python train.py --moe_layers=[0, 1, 2, 3, 4, 5, 6, 7, 8] --router_score="softmax" --balance_loss=0.003 --balance_bias=false --shared_expert_gate=true --positions="learned" --tie_embeddings=true --lr=0.0108 --warmup_steps=66 --schedule="wsd" --doc_mask=true --dataset="wikipedia_en"
Below are experts of layer 5 (counted from 0) of a mixture-of-experts language model. Rows are named down (a neuron's output weights, with its number) and show model dimensions 0-127. Each number is 128 + 32 x the weight over its row's rms, rounded and kept within 0 to 255. Numbers have three digits each.
Before each expert's rows: "raises" lists some tokens whose logits its average output raises strongly, later layers aside. This comes from a sample of Wikipedia text that the model never trained on.

# expert 27
raises: "self", " Minister", "overnment", " example"
down5:069060211138093047129151120113144129108135153144149091131126128145150158126170128150177137129154150126189115146135103140128143101155116142145130099133171145143146109141142121080136107144181146133077099123196123091118154160183081146140141130148150103072098183104137116155099085104103126091144136163112118152128092088184115071109084125151149163135130138082191160063059080125097132038176
down6:110143095157087118084088197122087146151138070184130128133110149122140137145106124137058133126099160123127083157174180145106072121149073123141126068135094143120143131184086143182099117103153152103144138167135124073119184122108135113124162129121094108124218113090064141166130145186095166072159192108130089147071132121102102093158220110114122093126121184133112139141159162111118163132127
down7:198146144111103166090104178087156129122135105157102128089153082083183141077184122161166115141115147163145120073090054093090127166107131045170098151116094118106153118143203114120146159181165128183171160145119115059154163134098145094138162118093128141138149113093121140080172161165103084146130150118151113099093112096084117117107155099161155095158169141117129166163174093157094163101102
down8:123126130172139115101166120115159153159100151140165138168140087150131099097098159132080064131102119174179130098106140053184113105131159097151100088123178135173162137113139086121129182164092118131197137135112122130084125074080161120140089123003130202181096129107163155153117149124143130129080107201113117110190107097157107113149118097123136085142053116117133125154134157153156128119145
down9:169129096089112123183164091148112119190164149123164126129145075138082136174108093141094116109077189115112063117102119167126088168138212158127094045120135121156124137109101188112112143142145164095153141166127070130193108180118123097116142115113112119095102149165171094100103141092143110106092158098077117140073116068134121120127146062142156167116160163177153187122167107106122135159170

# expert 15
raises: "hip", "formation", "right", "com"
down5:164108050112177172205139148146070152130103114113124091094146078091104130153155100154099092157142140102211134199108141129148101128125153137165089088148092099153119165171136196116097151077110126112133088149107125148072125077109094145091162153154133146109190137106116130038115174127119102133104142093182139115176146126111188120153168129087103148095112106137134131160123121075132190101122
down6:116093155165150095149140114129163167070062134135107102118153177123104113179210120157127134086137095110144145124103089163139085056103097111129126138078143122141090133067115166176076110133175186084122187107100148113130144134055137143153110113128130176134134189137137109058110122134210149143131127152137130119072174116137131141083140134088149172105081214087106137137137148128130178139104
down7:116062097109119118122155114119115154063133101175212167089172174092145119172108148122135146165122119098133185102117145144094157124149121099140099138155085157086093086113148173181125152167125078139124097122124106110135115093157128135170078103120186191122202221136063112164105112135124127132118066160109186105086102123120142130109142107136130098095084141132107084106139192172098124182132
down8:098145146156155106147086139071096154151126098147150071124120085085140158145108178114128072129137153083169116171122078096109171114149184121149099110150093112141095123127083137074133075056152163153102131119166191134112158151153168087177154121146096109122158084119137164139106157150145121067141137112163169149160163157098089090046085166197189115145166121153119162086089120144130100084160
down9:108105153104115195098091101104156051132133155165142131117183104184097096135103128137148140134137151131094140101212126139164121103117095089126138063097108108114131089099139133044144158082128121141169204133112117081147123123122161112175168107186139140136080078053121115054143163154129149142077114134132077168129143114119091167166133161161151161129118181111096125141121095168195164112128

# expert 21
raises: " century", "imate", "ensus"
down5:112162179116072070179115164100124147170059160174117165100099105120083156143077131128087106099103133099083122154155052134120130162140110144091102186130195159100195160132162128173103144128134108133097150077072129114127106125124117136144132129138109145097070149098150131110090158094104129159117144188097119188097123101110101127177116173168135071146189089120171149163108118200179129127124
down6:145116126157190127174137072094049155119116112106131057073152140128163141168122102098155145110126151182105101148105153124116172193189085127126076105172127118136177162179095144112130113183153159113092116140173090090171095152090112109131130142101126103142164095158196124105131119139071147097056153084105098099166133110131061140123135189102144178126103115098159163136145138133127144100064
down7:140130092101095167156143100091130128152122130124138135112156143127116176172150142175109085139150120172113131062130188149116130161084234194148119128113085109160105151149154110068068116120119147135103121120141150127181161136142133142162193119142098136099121174149126170098098100061118065099117129119137127035137180126207137148082081091105056157149104114091119134137151103095097134133161
down8:082111106175085118162118157168158170106085170081123071123123110173125123086101085149098153082117120099110142082114209139093133118136133143116103176153172099093122102121161178141148097135113195137178136133120139125115159126145074175190151084132199122115144124091088210139104134123152086154167099130092100085144133115112109177124107088180109122048131136089151127097123163191097139155152
down9:083077192160138111122082118078094116114127109087144156112171053159051099131113138146175112100127129106180084137133166125133171151106151115174174186125126184112113148122138142042120114098082093115141138168121166134128132117097074117143132096167140106089142116131197181162152140160103115082110172141177080117181169123111136108112144056139112124215116111119137142142145099135159154082119

# expert 28
raises: " Location", "arried", "elt", "ociation", "ause"
down5:080149162119119103117141122112083161078121102182097148139097174178175067106125103122109101155161155180110121182115147171135136076096097093149107121080100120089169090094123200108103172094080140115120136147099125229178167148108111102177094161118149135154129140080080114200154141080129132136156136147150128099201140167085117173125112152156127124117142119150120103060076105150125115117151
down6:079104114157138125124111139105095108057106127133152149052114071152143162043126105130110118165148188096157115157081137130137169099118178154172138192157122174165153116107104134106135147081186154157119145112116113137143156131119107086107165168085134102142149057075110094188137147087132157158120118132089112139105124164070167132088130157097189127182166135075113157128129158096130058166166
down7:122139139168093148163131097135190103067125142117098058103101160131154129127154090146079153130121200075121172089171089208116114088158149146118132090121138056189119162141115149169134105123108098126135100149152080145094189064131176185126084120101156142140149097067129155106108193081179100174138147148057134119135098120137110153133147148146142113171108112081136148133150069144119132107147
down8:179165113170172154079092083135048153135135127150108106176164171176123111134097185196086103106145125126124069114122118133133160123106151160168140143122142219107099087114123138101089171120183192081129119088132135137111150155152144144145112114112103112105063102134135139097176093148208075112136155111077139130088097089136130172141142080130121150170102069087098113174079153132136124138138
down9:164120153130152179159111092157112181200118140121126115155145149123181134133156110095095130116088150119078098176058130170151086105225123072114141127070082123119135173082135136112141165097133164093116129191190148083115118155108131130143075121142113114096166114084105155096169151205098117096145136127152111165088137148073130098127189097104070089124081146132152133127148121164135103066128

# expert 5
raises: "ature", "hys", "olit", "iction"
down5:078117089106148152095125109123090141172134155108068145143157103154103131162142100085118151149069097146053060146099148180190152097151128077129148106115184187131211151122088133195139111136125157146141098156113122158151169079114162162082099134127156109125204133115146146146095148122116126134132124114138098145120153087088149081109200119110137085079070127133131201161130134159146095074130
down6:119104096119091121146104122158124109102151165082098163140169128107125142163129062141121104103137136147145093103122144132097173220086190132133129089156119089124145144114139169170177161168142154141129114172121115141128056054150131111095085089095167147095026075165151150180141126150125164155197175143127059121111141096104137173112103089113099173135133114129148161133162079128071160124114
down7:131172105120106065119144182120100172142143095136092156099076130127103151112130106073141113106134109126093159089174081147075149134088171107078138093156155073132125114110158158139144083139132104092090205144207022118100115131120137158152163143147104135148121133162107145178116129122182152149111134106172189104185074165138126145082156122103112117096183121095099151118166088110157142153193
down8:154151141126096107179134188178162100180097136119122148136101151108188165128138114182112141133104162144157125149050118141143137127152128180175130168096145120129086060130150106132135110123156169155180118085079147093126124133137115128098188100228172132075122093160106134160198144103097056119154143110081100137108167109089088132112098130139108056077100122128168108137070116115111137092089
down9:047131148123196172124097141121123116123094028096133083115112091141145181160177125105150157120111094078133148065126155089142106115066120176126108100128113059120141170163154135084121102138201112111138109150146088131114172129109101071169097090101097111122188162141110110136136145123139178138155137158156134143118138163205123177143100105119123156157176075092160112147160141106144079171159

# expert 22
raises: "ution", "awa", "era", "uit", "une", "ation"
down5:132189113148077149117117152147134122115156122083135083118142148137124167127122119154115159172134072114153153124096137106139135135141109129167120048204047079078111120118062103123076169099106125142122129121128102154154180157124181122121105163113143094133124100179088081201206156136164155181161140108134090182113146144050081133081148114093166151136085115166142124100156165155100116103096
down6:103122088117099155133145106081099088162111112129138097100103114099157102106077157119190136186102146137097138139144163159113137100098107136211092110093120136118119089117149075070125117130180169141108082109130161091142194127101130106178200194181096070132156085133139132098151148136166130072121145067094142177164083160154169082129152106107127162147118150164123124199180119126113162165090
down7:096110137110071095158092148163140093119127093130173150128121086113153106093110107128074101178095118140127141104154103149127072144128125127193119101104090166090144110069061144148156120075168144152129120093104162143177188092205106141119154141194107110100153185108121063142164129128076151108155086135094154132138141178169103164102132165064196165156110167131123170127124126165088173080127
down8:073118131141141129144157169171172093132143094088165134095112137147092123216131086120036156077091154160064141168150106191122090089160108173124160145130121065117138122100125175119145155106143178119053093151140162195082128135110111143155121073113160136101142170118179111123087122090115138149084097125092116082104153120137154165113089107150178146111144144121137107126085154101167150132197
down9:093135212123132124150228163118089146138138140113135170128074118098126118140220156139131113133089142124108113105100100141103101123110130131083149150130095134148139162118100101148174120165128053146130106139128168155167125158163162144131156088150113154059098123098131124130236079092146151141136112095163061101122132088144149059118109070125116106112117161194096080146169081126133101150152

# expert 9
raises: "ements", "ious", "istance", "inning", "ement"
down5:184123149167160197146128143138057154075179136122171097123113119152141165148180100145138127093098123160117122091077143083133200077129156081149125090135140158121115091133100070161166119113103115154099151122150082148144083093182071164174177092129151132098166101153140086149151145122086071114170132106160169101167160174166136184089102088121100123141097146148095101060119078132141142123096
down6:136109189133100080150095148152140118111133147190144084101084171172129113136085176156105087113114100110190112072117126136086127139170119123135119115118127126143057140119177108198163100110156144104096140087143130132118105114163104139186141096131187100121100124091092176220132125177136083106150138125118167107175151112123100110089108097156130124092097166146153185060086120149133200055137
down7:155111131076093166119119125169085157133140140080164162121158084079147101143139130113143167135112188126092098140143135179142058139111206098102142184120101047097120118188117152123137171186108094152110169191158122111143181094074147124078104136145100131124132154157122159127152144086089152134077141151109115092042117159125126074124115095138117088090131172132134177121184156088104105135172
down8:102103146121137158150144139131085170170077144139145138121142083126185097063189127118106133170135096108106099145101116167144177146076132149090112117143137112129078132097128206112096119104088109123148165088118108164169181121135125084122097174139163117122157101109023171117130138159148155075156120092159125094135125167149130179109144138165068142092035148082151158090106162170167088157162
down9:156159137165125177115187187132184138176128089145156085144114141086067110141147116169109064144139101117121073128155149086101126101142084090099113144109138181147183123118106075197167102083110083191161120102154167062099137105130151161166182050138138115148129112112071145157168132114115098141166156130190087112142103164131111105074119134087116161079116095086152134138103138148154149144119

# expert 18
raises: "ts", "cle", "bor", "lor", "to", "lo"
down5:114113110160173093146115080163142108125133169109147115163120144067173133152119169120132111174103110145117107160220154018134142093100100134128125137134177130140109119161125126096108152061097106146162041078138130176153169134131117124116108103129085134128153108051132135141109168143144126110140113105171168118067094113090089175104195195125110142111123125142153159165109142148049175130149
down6:121150123123126133142108108131107103108097104080167114172095133168143116090129141141120084145142119112151073082125219118120181175168103083112151119186116113101099115141074115169184110121127149162090153137193164107108153089127181094170131057168106138126120133156122122111113084179112132172129097073178180099202181166108110173069168165089144082126130143114139111082134103117148130083083
down7:134129134158147190135122097233135099201147110112090150115099102125117123157179151152116179098112048099105141117079145127139149112125062135129144172119078142143187104108125080197145042170151122180074112114127141163133118136116144164176172161116164138149077101171140120150117054138162108145124118137122144098111114157121128139124086140118164135098162111117098105121137118097083133048083
down8:085148117181205085116169142152109073176208149189137155164121144156137142117184144112094110101123130103141161107096141097083096094150104105143175132082151120144101118145113117116059117100090118124150084154095121205158082158104099198111176082102131155152105096110157142136109121085147129133123087231134104105075123120163147170169120084103126131097149136087119116154113136077160136114143
down9:137125104162145143143144161148165093136151126129146100114152156188186092072137146141041153102119133149127093054106135113133197183141113127160150123157127121159086096059135118096152136153122146115188095067093161220154140133108161139141146057148152129135128131123147136149184143055058092118144102112147134128122155162104103161132139134161136051099060132108125165108114098123088135103083